{"experts_per_token": 4, "d_shared_expert": 128, "learning_rate": 0.00181, "batch_tokens": 65536}
Below are experts of layer 7 (counted from 0) of a mixture-of-experts language model. Rows are named router (the router's row for the expert), up (a neuron's input weights, with its number), down (a neuron's output weights, with its number) and show model dimensions 0-191. Each number is 128 + 32 x the weight over its row's rms, rounded and kept within 0 to 255. Numbers have three digits each.
After each expert's rows: a language model's description of what the expert responds to; "mostly gets" lists some tokens that are sent to it at least half of the time. This comes from a sample of Wikipedia text that the model never trained on.

# expert 37
router:127137077108156179083129139122090121082126157135141086145043110210164060064164082173160118129136090057169139108125161192126145131120092136080105154107128150119154110145150169140136167087126161131092077141101133179114093147199178143109196166092151083032175157120100186175151146140164132156183096098128141182104132157140083145172137178124107148093155148161169200160089103116140116141172128172105133146133159141133144072138103151115094138128147154148145173079087132123101086164109140137113160117109100155173093124101114115137141100096135093117142136138126178166159103105130140105
up0:138159195123144080098110119111089095120142146101045113024149110180182136112096106090122112079074092133151132127143139139154105114131128119166189138103187152168090115123128137133129130162237145159115143131174082121125144125139141131150127155069052150093111124180129131126105127113156077110167111118092089080104136064176118058151134109107104108115139135130147114085191110112160175124120081163119071168170100171109152087131097117124103151157146075095097148095137139120119092132088109126111108100180103110167138077137123164155135174068115133099138144146110148039125181160151119118
down0:130167119148084182082137105140128142158124088091178099178189154187171104141164146181125113117170115082158183165101132122122150125102152136179091073106187148131165085124105175122054123188115156163146122178166113104096155179135137123184092140142166104194182153110130129101123128128132091104113148197154149125069120145170085128113183194114107118121136090129117098137146136072125109127145098132139105127201155159134101081126150126181139170174157145100138056096124126145140128147049105170157206109090143079189136142125164120144158127095111096098077113131136079140154118117141156134
What it handles: Function words in running prose: the, a, his, their, its, and verbs like is, has, would, been.
mostly gets: " his", " are", " its", " has", " their", " her"

# expert 9
router:133086143136141107174134132158107155197177118184146179144113136105164121136209169116088096102205082161130142076169079084129166128168115118155082153116102095174085147148158176160069143133122133128133174191173144101198088148177133100126113121141094153124078113152149183125072132081142122054136085114140124108131163091125163061130130115114133125126194138109108093132088125172085157164143150161100116122130052161123132125129111095083105110052120133116093155123155146159114132106113170119085122154124128106127140129127169116097126186125174157122068089169108101195185083150121143139
up0:072148152133112170110214118134157152093173149164087187126091151121147153126140113118091127133165138100089122095105118121138061150125065121125142128089147091104107171150138114102109150128151152120087134156173160110194168130107174104124108064100160118112127125057181095125133132137191144144094117092142120127098130087140166142071129190100098106111154125130131121119148089127097049154201132124163112079163111096101122207161140130051161147144193095087196157109106114169132140144171060156123116156162142154092144110121135105094104166082091157138144112097143126155199122114195126071
down0:146089117142137143162095135134163117116143143092157214108154112079100136163128166076112098164134145136137199161093148122171129160096113097135134118102124146096092110112129152118113180159093079096089100157172132070149133182084111131090084103117113143083126085130117162144198166098122171146161116120143117166144129152098091107175165105090233127157154114100136092150141133119111134154099175187172182123144064084137108104095117153099075203116061160180106137112106111195117087138134096172146196138147160106082166063146092123120148102164085120169108127156094110093161151104122093132
What it handles: First letter or syllable of a capitalized name, mostly surnames in lists of people or species (Fr, St, Bo, Sch, P).
mostly gets: " Bo", " Ca", " Sch", " Mi", " Ch", " Pi"

# expert 57
router:119138089121083102084154109166126164100127095134134090156065133154132157119147156089168117064171156080129167114098102157122124119175134095068168144117156133179108183123114139100179136108085128176144112126134134149110076153149067139115201163098077101140114140090129151141152152163160166175133110108099077064105092067091142118142077086081113106103138077188111179097162121135141176168107136141146116121148083126088120106179148148123113101100087118102113148073158108184161103117148135164102139084071060127164168090112074080141126095120117094147168170187081147171153086110145179161
up0:140092138138165096125131136122117027138087174154157122158109129100058134098131112123147136091147118209086097078109196187102147071172150143149109173137084083141124103115130045116149128115117087111107119189172140143100155173157119137095133121137186109127131147125110081136124123133115123118148113171167115103164073132119167165148193132134131163095062118155162155123201134207188122149096118168121132171178158092110176195123136163122129134147122135156126080149124135112197148140129138154205153128182169106141155128071139140116120152114111162119064069144097130105099124125083145156
down0:160099073093101184153117083122120080137102100114151127122184122125063151174089162085106134133116087073129066129118166153171084132115151133078092106098164146080106134184115118110091106059084136139104093128168164126116119153116167171133127201133136129082151070187102143135148212142107076065194120160117094121121127111115140140130151144135121172149145178119071098106146151140153167168070089138130160099131116165090154140121131152124132135179124171148144161143173061125111083128098143146117143173110143145112118093130077168134134070079133172094136142160142106175168132038187124146
What it handles: Prepositions after a verb, noun or comma in running prose, such as in, to, with, by, from, on.
mostly gets: " on", " with", " from", " after", " into", " for"

# expert 13
router:119113117146107140128152125188165148147159154052180067173119132133145118162112109137151100174116129112149132131163167191212138135136127096077163117107097117108146134099142123121051161098059074124161100094118185164116151168087123156130156162169158101109162141137152118155204191146188126176180112067098130105176098135117133166159162118139136131091181122150156164155084103091172200170131088128108159136112093144091109100146152150100107155127128111040178088074092096095103082156116136107126155111102100087133125122123134116109150142100124059175094118151130116126163140085157169090
up0:137122117151090126111133200160137029170166137181163130152113131131143097063105184078166113233104101106099057117163195137185149134067171147144151098074138113141184126128137061112144087130101083130118139106164181165144080174111158140142089140119146142133083106159136128125102130130121109091123107094109144091152142097128213159164118108089115097162120093096159107163166158072096170117108107122172134107079094116129154151128160128128124130157126126143161090122136114100136128119139110134158097178076115130118140160100142111101105211090145137099091170162110180105091167184089110105
down0:109141115049139152141131155112120130104102153078103122120115104150178131109116118154141080094111164160128090115107158115195172126101149081105175130060141083111139058088096176100113193117150076197106170101157202165136095145135133119073112093190117131111108143087129139112111138172166170188112112148079143161094092223155098111110118112128119194107143115118103135119121106103171158094139114070109161109130148176152101120204171173129099126144158108179161111094191151150119104145121090061142107156102144129121120149147121119132140109107139132120159157164082179132055158135146200127
What it handles: Auxiliary and linking verbs and adverbs after the subject, such as was, been, became, then, also, later, Originally.
mostly gets: " was", " been", " became", " not", " then", " later"

# expert 10
router:163114147157143120171209116067116061134158169142086147057124144114134148045164149161130136150150114099156132111105108090152102167119130103156092134120124068193166175151071146133167082169180157153077173142161142079104124126178147129155086095171137127145136099154080100092086140169182103120145068161108079175136129116181102116081143138163144096143101108141200141123146117153126141165152113105177159107161109131139144165116132110128139098109123148124154178153157193148083145097145122104052070155110062119095119154116175150069084129145144167115160123097076114117128128101129189138
up11:168121106158139127099102150175141122171171154139078049127166050132154181115049131177133105131141096092168136099097104101178153141115095109079142137094144121148175144089089118091105140184164145096057148123110074153100110169117096096144150132132121155185106113178147121101082210158171152138126118128130120115088121133127105020162163115097161045112155083133121107120184138133196106146120151100123097122109120104109108174073144137123110140120129105123151139141180134177115154116168113157161116157159164162173052126081149099082090129144114169115185104151135104142079123110130152119
down11:110147168124147087106157102115067076044157110157127135068154139108194102083125140095186133125103129130128122120125134166150144108095129102180114152096119121151161161120140162162151130089140153078145181096080180104136116136211139106091075085097141072095211174113141092117124085113102148180114102120112142203175185139160118138115130085147141132127095101113154061122144092122151150114104124119138158159144156151121109097143129149103117071148190132124180097163060142120089123166160124138103094138111145204159196189150100162126103154101148104133093092091120154147111128127154105040
What it handles: Word-final pieces of surnames and given names, such as son, ley, man, ly, plus whole common names like David, Smith.
mostly gets: "ley", " David", " Smith", "ville", " James", " Michael"

# expert 34
router:180143048178125164142035138179173151179096105132166174190163142057038154089083070125123098168096129076137158131141074135128107114097086154159137049130175103167088127147183081132132127153133085133126159157145116128116132167172155101099136072146123146094115144136142119169108130091116087162178111125129108087146154208154173157149140150153110183154114133122098072100114125167110166104138164160118126154124096086172137132124152082101159159096108152075157100126138124190122163135157095178141084143100131116185128155100115144102165136147086105143124115159122107158094155130092115128
up0:125158170125146141106117111149122172072102094118117146137140075151109123143113098054175119173155119132151095154086102131151164136087104153135161063083146126143135109141132132116087083093150158069118115140106147141139154070091125102108210130121089121127148156124088079196106090093093153075068154178132120130095116108179180114108055109135060121071109111076112101162136118111161113106027119173142152151112112103141121118170128139135127104125189115174108110116152114190161090158130171155153130156161144152089236096128179134099070177079123081114105113156170146132136128112110116130
down0:169131135104056109083109109131074117153128217145094072090113102145128090133112158112115151166158072137152112140183146150161115127138136126110082132194103173118068094144123105169082164104080190116137094107140045110138133083095118129157092131101155164140137100126091147156131144092117076103125138143109128125127126154179154098129158157103131106112156136119232142138164123137115085046090102140066114139145091164093160131109123140132117136084090136106145119104149134071089079070045145134153129078145119158131160160135132076137132136121121167090068150172133132139047158076134186151
What it handles: Early fragments of capitalized foreign or unusual names, often second pieces, in species lists and names, such as Chu-s-quea, Mon-astery.
mostly gets: " Chu", " Bur", "Burn", " Bha", "OT", " Wild"

# expert 49
router:154074129153159147186189158108178059172144124201135164123106099147177136070131195126158086151160110080115156148153062125122117126130128147217068139137114105224132118145116154131090114164165118164055168132140144137121138122183138183123096074143117156114105102166108107128075146191149125111179115118097129097122122141120079137166109138115180116089136108112138127098177135173104144085115143148154168148112057134145183131141144116124123129099152110178170124151174160117076145114140145142123065150083161102100134148109205121095122152196127167129089114129112113160169128164108168146
up0:117098121104156165096133142123094122152113193130176134170130076138173061157130101173124121161135138178092152130092144139133116128121051147123113097141078168118145156124168135115122113116102092047170132101113119179122147082099137100084084074191124118161083187126108124083116094086118106086145149094103160125111149152175177107180077094070183149133109095148111172219092153125124118135111114098137060099210126112178114147136145123120119105113116123124071097106118205144118085098141140046131087172144163170122148134193087112103128095128132113068116122140115125157079142130115102165
down0:082185104089144117121123109121108170135084177136136097113122111190123116113099101157089153125160157129113063207133159134101059129133132093077170142123084115092147160088108134147105111184120107115111131091143156108086144077135160078139078118138075148167118131109157065081118109076160118134089151113130144147136127089186149138077176167124154146094126092128108165130081158110161164097134120098138087087176188134117139104121110158170089113172119126126113085069106148143131098090132169074124161167104046138084131106135155106143092085065184122136130065219134181082168114114130095163
What it handles: Syllables inside non-English names and words, such as T-cha-ikovsky, Sub-ba Rao, Gra-ci-e, Dial-lo, often with accented letters.
mostly gets: "pha", "zi", "è", "lu", "pu", "š"

# expert 3
router:176166098131149110132141089065144126098098103095056125170161149128142157143125169136129164148076193168108083140132102126174064145110093076112155124066119105126136069100136133171127098108106131163134147114120153156062126145107113139117110182099080172159150113085070112115153166134122102149109089203149098115121085147178072171155118152183163185146120179092168109159180168067169161147113156105160110095127159160090147118144132122096094106170171110168139147132128146126165121130058098103144188171189147153111140143167144204168116111116090130148133116113115092089154183129172161156
up0:152097177134095112159129123138180114122190107118129122124121094178162065145075133107105179129103189130081159070085121166146117126092120090175102121149127056153096186118166152080143151126143115175093135122134161135089131090082112139108111147162135091192116176089125097105082127087137152152110183072103098194102134140126079157127106107158172151157099163177100125019073119181136146105148120113130113130152086147154147124157143144156153141145131110081142180081133149091120163146062211116078130160134114129113104131154136097139174121186153139106141156100164162098129158115158178067
down0:104142115147110148177115102158141171101076101137128156118088108066115146149160141077137143154142108140153122158167094100192132134132157158119107181138132138122107100154121161098186127103114201125150118130153095167128102164145147121142132156122042195125135113140112144126171096158065160080046115152127158126133164111131080112103183101126105197172121077135131139153118125173102129078124133139150139110031162163067155100071087154061141122095131154148143143137134142082108095106131148150175060161119152078125142175182139153119122202199177152139179136125112080152189114106096116118
What it handles: Digits ending a number, as in scores, years and ages (201'6', 17–3'1'), plus adverb and adjective suffixes like -ically, -ous, -ly.
mostly gets: "based", " ago", "ically", "wide", "ious", "ous"

# expert 11
router:155115129095049163113151135185128035143200082137126050102153153098168133125195111116118152129142099140069081078160126099144132112084133073118158170187096203112131107113095128137097132156125208101108126103188080136153097121084130144131079083134120130130133150129178181096115105137106108140153088147138129167086113091136112157155157097140113156124119164166107130131102112126087132106120148118119184129112152135118148138106105167160146129173199105123078107141110066127106124117140137182151186143076109066094116074165106103085155173090109049135138155123162162107165096116087099146
up0:152083114147111176118143097153145159109127114143126128193081083188123125122114147082138128121124144080137116166098142134141152183184105144175139133146214185147153129176159132137161125180111156082134098075053166122129125145164134171143120108166146190106167073088139130122182177136123121125114140096119083090146103075105100157120148052128066120144159093125111155137082156119141178131149110159185112152134090162087108201179176227128120091088151118134160118152120146149129118094154125137140118121107148172174127101129112110168113150132097096188165115202147151127060128152112071088
down0:145161120164090108150163162125166082093131128149087123105113220156094139139113134115175176143093092168081088103079185105147123167074167136105091120112087171112151125176145154092126091111083121127101124114166058153183167165123181180113074141125095173099143167117129121105090201104119157129154122208087121124103138135052143155164126093168149120154098168086189074124115105153158122096150152141140129150156123166117167138070095115093167114146161162172138116215110132147121111142118133156153147128081119094135093143147116062133123182148113093151118088131127091083127176079103087121
What it handles: Singular or plural nouns after the, a or his and before of, such as role, film, city, years, battle.
mostly gets: " film", " city", " game", " role", " land", " town"

# expert 43
router:118157162110105131141117129165146119153197141135122117163106145183160147151207105087105166143097113068094142123115117108133168144128155089144070115146168162134184173127099125157082099107147144170078161109183113127178154078092086113162086073117158169109146124126139157107082125122076137135126135111186132143067137152060156176090126165132115116130134154205105131104151180102168085094077165105145173099091125105154174140109097138165191150124166098129070120075089093118148119134148114142077149159118151169095106137109172147124154184114133056173110131120147094097152137214088109076
up0:132089145136147051142112156108121140155177159147173137152134149101164134083123120143153104140108108107150158119123109104205170117159140102125167141152118157138119113112151077119077102155125140120157132136133091105118153084159078097137121119130203151113203086140155126178141126085125122083162140112136103205104127103127132165137164123151077153141096098091185147075176141171164123121112139104175129116196124076091140073147092157189122194070121090123110098139092112162116204156110152169173100156177173157166130127111162122098102132056102139155163103144080066101108212159165118179
down0:122152160126121141116140147121131087137121121162094075103158156074116157104142138129137122166145142159074074092145143144159113212087182163082127141184082155154139158096164095135111119086093118165099101112153011138124142108106094131061180080081118082124144162135159105167140138105126165144118155154140157122096190104165131075157111143087161167134138102131182129115142185131108128038122151059150086150163113150152139146142111165120115086059170142130104115134141147130163157132140139138130103188139168127112078061088106085174182094084101111142115121183138163158102154084180142152
What it handles: Whole common nouns and word stems, often followed by a suffix, such as brother, role, law, fe-lon-y, li-bert-ies, Spider-s.
mostly gets: " brother", " director", " role", "path", " law", " art"